Below are experts of layer 7 (counted from 0) of a mixture-of-experts language model. Rows are named router (the router's row for the expert), up (a neuron's input weights, with its number), down (a neuron's output weights, with its number) and show model dimensions 0-223. Each number is 128 + 32 x the weight over its row's rms, rounded and kept within 0 to 255. Numbers have three digits each.
After each expert's rows: "mostly gets" lists some tokens that are sent to it at least half of the time; "comes before" lists some tokens at least twice as common just after its tokens as in all text. This comes from a sample of Wikipedia text that the model never trained on. Tokens count by the router's weight.

# expert 22
router:100147118116215095088139164082139124174111159172082105172168071131111114134127142112104127139139111127118158120101121107159083084114147093158156132126124102105100113104125112087135114103125120128123219108129103125094111117173093182101137150157108102140102118107114068119185111188154140075081113135125146183146136141164046107146125122100088131152176073208126081088165090123110154142084180160096103105097161130144167109115132116104049099132157085111176143154141103105138131147096066218115084134104136089182143154103144096111059164115117146078161074167113148054134171100106092090176123172114146151084152171173098148143183128123131064138142135113106144144105096150075090143150
up1:120102179149168149118127134143180203133118136124158229150086176097136133087146076136113147097117156122144116112128107097124153184103135080115156177114083154147126158084150140095108188091197148177155151109100146119111142094120184171114127164108111095089148094201065151150070072129097109136076111135083145150112189142129111152109164177136167145101110147068117195142131113094133138154139096166154149151173160108133122115183100180094099207145095117101122157136144190127110128172143078114122051111160165096156145171146175142160187168065143108141049142135102129117076140172136134112168075122148141124116108124137118155167167137143135156117152168115121112174120118079154094163113
down1:161139182134153094129112143174137149183129158204095120122075153096109125109090127149151068122109102077080085118065070083183085172194180055133103121047111121120153167146159127134099181107178138110156126142172106147088167153166189133154109131155125098118135151158167132180158146133141109130212159174145120117154090124117199134117113169102131117110101124135078084209117102128144091172143119112144114173127116151119076107199100155114145109052091179119038120149088109136148120110170085104114087109112137125146158151146123168118099103144147114171186128172133111151141131172143092135111154112128220121122117102174095148160145084113106095122131129121172129124132150143116116097115
mostly gets: "tion ", "ations ", "ation ", "ment ", "ial ", "ement "
comes before: "of ", "and ", "in ", "to ", "for ", "("

# expert 17
router:159132120163139134119107119117177159165099108132135096123069139097149145128119191108125090161060103121115135182120130070107104144168113137187189097113123098119119093096096116169147101123167139109137183096089128132129139092097074101148162175216113104170149116138123195106132116103120107146041081080155097161163159189128144115121149122119104087093142083085087120110104101127070147071148142110142098103128163088101112085178116188086187170109130158123125115187141140077131081083101095108154118124161164073179118172129075210145217136114132135146104097099168125158127098170164135075152104115137172183103166117135128105122113097057166130125160176122101120108129101138115111111171
up1:106153157095107130145122134100181074128124168102118063121107159131092180186102072066117108156173126079111067182136141153114110119146159165134139143080119135131126125111114113143108119117114174138143174122186165100109104094162083183110155157131072109138080141127105116138094197227076119126110108152153133154185099175118077107111130179089041152122144128149095129115081088074123141127073121120088110119141158121107133101115153181168151122126150139166151113102087167104077112127067161172141167099130064118066072154146149129117093126120125121142059148085157112096172091112100097145105040117139221136090103139107166112117106138118124149104174159105110119084108131130082112148162
down1:156155159148140130181193151153131141107157145106135167004147197097108119177098059128123085134126107125182106119097149127083165122219128136120123122177109138096115124121089178170098077142060160143159158089185100099110164141108187157079178168167107116132108142085039134149111142144144173066106182102077146080141107065126114048134148102098075151113142088093116124134152129074080134116112155093138119130155147120063154161150161172149150162148113197137117101070147124155080120182112148124096145141104142130128111068149135126117148117080131123131127106140103096101105108090136132144095130140118160101093103134097120111132106110110162164170094145081112143174123079104133106124104
mostly gets: "He ", "She ", "he ", "she ", "inv", "Candidate "
comes before: "| ", " ", "ed ", ": ", "1 ", ","

# expert 39
router:099134136132103119093231148112156129176096122163134059117122085058163149125109138106153143156104126130152147157146129100119068106150133174140137096127166083110132156105142055117138155140150157067143118141085122151127102115132119094136147220173169123171160116091133133122127132119146181142140154054119097140181196172046094087114126139144153092111158104169077114119145191131118130126140089143158130126104126154115196113119094136134087110160146131114081073094207127085084106110071136121124071099112088143124149142124096160129149198126101143115191141162121124120171096161141112110164098104130138130138106189122158115176113117080209074177132169140139096078118082103126176065155
up1:104123094093162099131162113114203145174146083218098106142145169061091120107119127107112117086150176126091129086153122126141152133133161152101137096098174121098108108136073098147128189102169126105177088123125139166125085166088138170143165136128124179161076113087191158141159084126122102169145166048106160101167117162105114157155147132155128162119196155096128071187076131145126155137176099125135154059129166179123088158156165108142112109241138149122149099100081154082144096126145083189099113134121083108150151123104130182127214156147117114135149145136120115125081167155110100142103119075113146106078146169095110134089141104121128187096119117140113181102160142076132131087146
down1:097112134144149166120124195086147099121114121156135142141080131114165106184148117134138146094154176099158099101091119119127136175162179123134124175166164107144105112142118140113035137140147118089145134145150135105157157080099085118120148204161113138085137109161073155079105133135086128117087086111115152124177120111188120160141090174092105057085055131137121147137116177086122156121154125142190078128145172106112096156135143133136168058178106136168104149149110131133171137069115156108092133157098142166101086119172149187182088126136124098147161148155170106184192118192053149124194124105144120121146096118101112156151107101134142187131121172090086115189070156160166104074051
mostly gets: "tick", "Yes ", "— ", "Episode", "Genre", "Green "
comes before: "| ", "|", "\n", "- ", "; ", " "

# expert 19
router:100114158149145118034154117132201086158095170179067130157123064068126122058131156124138139140137080116116128107139157182188103083132098132132144102108124056149172100150144082168143101122134149085120125053131112141056133109119095108124097191164149118199149131088141139131091191148128161128121141088143123137146158167091109099122121191169145117153175089123131136089169104176127138104143128165149121157148186133150152104120086127133071138196121105080092135076146137062088117098128141131108151177160165124197195139127086108160133139063142132104176149117137117124180050110130128123123109117129148121128149215111130050107119134123138090107115138121130071123141092150099140093145
up1:122155111147151130089135138157190101183117104141093159163124150171104074117141111125169157166128124131155138098154116154159171086197143148173138141120148133097134080153183056149140101133087110146159128137162136116126211076128137188128126131166166107138160152121123120106133137082154134156149179158156109116172224138136100103129128105150150135221139138077076114099090086146118116093098042106077123154156153095146103143103072086145121117135081076116115141100179067135150118170167114148145134123153104129141153161140100137142171127122063139115109210152110155164067178160108143057100115090163169112151123114092119100138142060108137116070135169126065140109174159087112088077115
down1:092106127078055106102171182103141154176113138103171054116107113160143175179151216134117234156116089118123168118145126116140152179115133202159132180139174115124139148125125105152153124117155109200130109086096121148130145105181148160113121133147119130159113070159117155139181165176073116105148116134096147181073130141104185164133113118124134127118151076147109118141182141137117103148175131108153079146110127132089170095172135136173196112042156131188135115169161068147188156150160180125148142170131134113071097111116120114120181159105136059093092125145098134134135102104125123123094146164118087173144089074117119121097087064117139162135130109178154148089171095136144093130111
mostly gets: "MF ", "Town ", "—; ", "%; ", "Candidate ", " "
comes before: "| ", " ", "|", "(", "; ", "0 "

# expert 4
router:124078152108135161072121154073098096156113201139088101086116087057112174118090149118153108130180082121111094128084096132159130137091150099146175088112158126097129124081150110194120157124109120086125139117088079144102109140134127135132102125221116150158115119157120079140072105146159092102095167095130165105183159133146086099117134166117091113115161108162151142124125094053094129041118136143155101103175093106147129120137073147122108119115131151119149130140092132073114148136083147086144076146126166109137185166109130176155151129026131178131201076112037187176142109126148113138138113119152117120091162152169168069141114134106123105117125126068081103140126155112176103127208
up1:158161131151129159098108100102138172138095160175127134086115142147143109170102140143139185144116105106159088135107114218161121134178074166109161122132136131118116175147080136105122044139139111082191142090146116129107117189145096082182139119148156148193156094164104110106079134078081105145151117089171148166138176110119174127079071111119114109156113102127128172145110155091138100111133110096183116172175160155158143135124091135164119133165208110150109138070133127085109145126107160121140147044106116170122111162091092103141133156039161186108089104126214156114097103110184127130133140168096146100185140150084056133114102064066135135117163109171143118105129133151127123201142
down1:111123155147127134087148099150119055128115212118081132103143145096158087136106175122134204164081093167137123133154170147101115140131133152143145108112109129136137119114185143177193086160152123150170113121135102143112134149165127148125131128078085172175163113113073094113072149161167081063147150217102094176125164101078147139146129085124080129116116148171120172096155128019119110145139126081181139189132153060087172106071102144143132122130117119134100155096112109083198112119149110152120135138169118098144138144210108116086162139110164079164143135159075151150125133155107087205059098157117151090167135112127084094116091149094147164152098072105154120113139111124169145122151
mostly gets: "during ", "with ", "On ", "for ", "became ", "into "
comes before: "the ", "a ", "to ", "his ", "by ", "that "

# expert 14
router:144129213174112197101159129106144142140162150129076073081153117129176149084090148116134081100123113136124114159096069113167074180133119118125206088100159128117140127089127102126138157113077127094132162159127102121112092147144151111158059125156138099097117136151081055172057119129139127135156161125079177123096152135166125112137153108142109101133207125140091104108137156084109121025187131137134142134103053121126166095129090153112158104151220127124080105128110178100115157102108167108184115132130131120116166150127159192119138151047138185121142073167044149146138114142142111187141123131120133129125144133188140078126109103069153126141131113097126111136128066146180136127172
up0:187115073129119119113156174150093143139120163155062085106103094171111162084134160096144120102130125179096126134189100125157083224126131119094135109157111089115104144139135150112178122122094155091073172108126133096114088157105132154109134122145117083084112118165157133131148134152140131159169113132130105125135071101122147142114068139178089083113174148088079145084147070134067134168171139123122129197157152067102189077119096122172106113187137133147093160137094207041111127128173130057118121179154127126142138191094138121147127146135120108131158105110100098083149153069107176118156130159136172130083141184161125096089116147116213122170144131078209120108110129156183156138137
down0:169089091123102150122095116149112138066137159139068127095060085067135173127141104137098213142143171138150139069150117114176053091110075055105132148107104088135101161158096163144160144149126099168093140116157139136142138141185138164135123137104122132138127173066126144116155156105102069132140064147104159187148141145072157064154110105124120136103128128133144155134104175148146088189160076097115180199127114109093122110153095084125090090085122159119187161107157158203116112115127107103174181109117180111169131225141123084138119154147096091144128141155094079138103142111090120123128118171116146134144157117113045148122109188141106128177173114140163122091086127169141157162154
mostly gets: "was ", "were ", "with ", "have ", "not ", "would "
comes before: "the ", "a ", "to ", "his ", "by ", "as "

# expert 26
router:061135143163149154078163118118194112158148133161129137164179085069156105113117099146142105128075102144161089197121133124139121110140105167141062119093094088135185086162056065129143107109089110113126111072143154123138089105156068106108092138134178106150148166159117115068123166118109164086075161114102160208115181147127045087144162166157142114172124109196145164109162146166135127118134181178137101146070170170168118110160126160161120098127134112049104118130140167107027112144088155109102149129154097093138104122120088092137085153082148184114139142165157148096165124123101129119156148157132120153134105216106094105126141150136127150147137123122147097165163075082117151125123
up1:127164106150130149180117159122091181154100168104068154094183176141145098076200122137164186117149127117080047096131150043165148102082049065186106138093113102131099144132134087139177128152122129116118117173125155057170126161131099144115118100134098188128106164118089109094135051085183101148114111121135113185042106177091112079093185140132177136153124121169168162112133106099129107104112155129151098184099126117131146132117148117120118101130111084102057120190156143082108136175134154102106084142136122143169097140184128121173101175109112109170104126133177107111154108117138147064130079144103152160165119141198106093138133112097117121092166139153125117114141115110173174133108
down1:064093160163089148184130132126145157117143089165103131111138115159200093163123151181149152183114102094149115146179125137148105108141122124121129087184056120145157073131113091117136120087121102118176089125136110114170154130135089161077091060145138149120106115088092073103130097094164164162152094130072118189116136130194121034090136128138081142154103107149165091181129115135088137057119140119134075169134109124113160150104071110161138130139136145124154085098126147127122140092130167140059056172065132120112100179112164117141153165181078177110148126133195106167165084172080083090145150135104153137121063098097149174153150166125133177130140111089110194168140095088114120144128
mostly gets: "\" ", "there ", "Town ", ") ", "\", ", "Award "
comes before: "| ", "(", "and ", "in ", "|", "was "

# expert 13
router:126152176201131139072155095115148114168164177107117181172140058107140137116090114109144122103089159128136171105114115129156112146150135149137114149136152078160198132162073116101206111143094156093111143082098142177085079141125065125115163147175145083145172042147132109074128152144095195060125139127065149135109146143135069118145139087123157118141171067155152123104106118140144115086153157158094123118093114090159141148140126174149129115117145131140143098124215112114080117151040107149128148167134134084157129133137125094129088109122130132107225094166112115081166161158134134120114069149150127137137125156158101037151146168086169142172172145133143067105123123132147135053150
up1:063147084174212084118162158139186129118174101099065136172141112105130148127143139110166162089115165129143158106142166078121135163129125135124174104155074143160077116131178113127116144088117186091131160140113165118131131112127097211103099152133092111114105183112061076104160097170191093079128139159102144171093187102116126146128152099154102134102135162101147047102145121147122127170112098158105107181106108153095168197105117109075113107108102173087097125127141057131118047135174151123196100114117122174160061144127132146123074091153117178131123150080083127136155117099114126188182114075108151124120174092149145130143076124116098101155184120122123143147057138125139125161114
down1:133168143163184093118111122169104140151165102071124094100140131125125127136106153111147119119072134085120155133113132036131159214174082172124129196149107141110095096100161151168100142111181089090122201127059135150153129170110144120106135090128110113142106115118084114124131104112145147087187095195128138118140129121070154152085086133085109185128072123125136101153176073106120110148116181148113102116136172117142155134123184130122185084118134212119120114132148135109165059126126178068132156083114151114128143166077131094095133143175147152210044127111215132065134138161084121162113169158171091133091151105112120116128073135130152095063099130159131146093128137103116159105115
mostly gets: "they ", "there ", "They ", "them ", "but ", "\". "
comes before: "and ", "in ", "of ", "to ", "|", "as "

# expert 21
router:090186173101141126129146146128170090157096165117104102171126095104118125109097136118156163106116053179137095163093150158180112157144117095172222112122088139130174126148120152158115157183171206114090092164164124093071107108139137125114138178134099096178138170125135080191050160141144153131097147092105151141093131111120144113156176200126104113162148107132116163101110123106092141110121140153091077133130142154118161136146130092111136174186146113102089162145107112087101077116104172075137108167132142069098183080075046149160130196085130209129124154132093148106161119105145102143180139137086153166124156175171134160111101120145146084174117145178067131138134132136190115112102
up1:091119116104089170138129161169115134180107172149152153130119126089111205161099173196141167125128149131136075108152144152119132138082127080130120150084129151058132136101188143111097131154183207142117123144156177115181111180100073149174111157168105120119066111112178137118159070128110070092157137130156151133102213145176121103136142140140108127200150128131125037159168099081120157141134129107089138138157149151110122129099075062121114068081062113116075110132119112107159019107161189168180060092150192073114164148114173139166082123123137130138138153125087112115091133116138143130132126131173135140148164085138168089119108148137151144140114151139107102168103134123126114159134
down1:178178125119119179139134125110111134128141120127145140075077107166211163098112100124106133152118139100138153155155110152138140187092148114153110150101148136080150112111109054190085171129084119150147154105148123134157105143079156092151162168142092137141165110165165064107113141146097145085092143120120163081111144147150184149139151155095144126149135149098117082133116185106093120074135105115059088142167128152140126132114082156141075184133118144096050146069099106077123071089125085076124122107071137083108083133111114190157159145115129113104118107132122154186163109122186164124095124115142036060097132130101107162104105122146188144164081148198102171152078114067146101047132
mostly gets: "'", "=", "’", "from ", "near ", "within "
comes before: "the ", "s ", "\n\n", "(", "- ", "/ "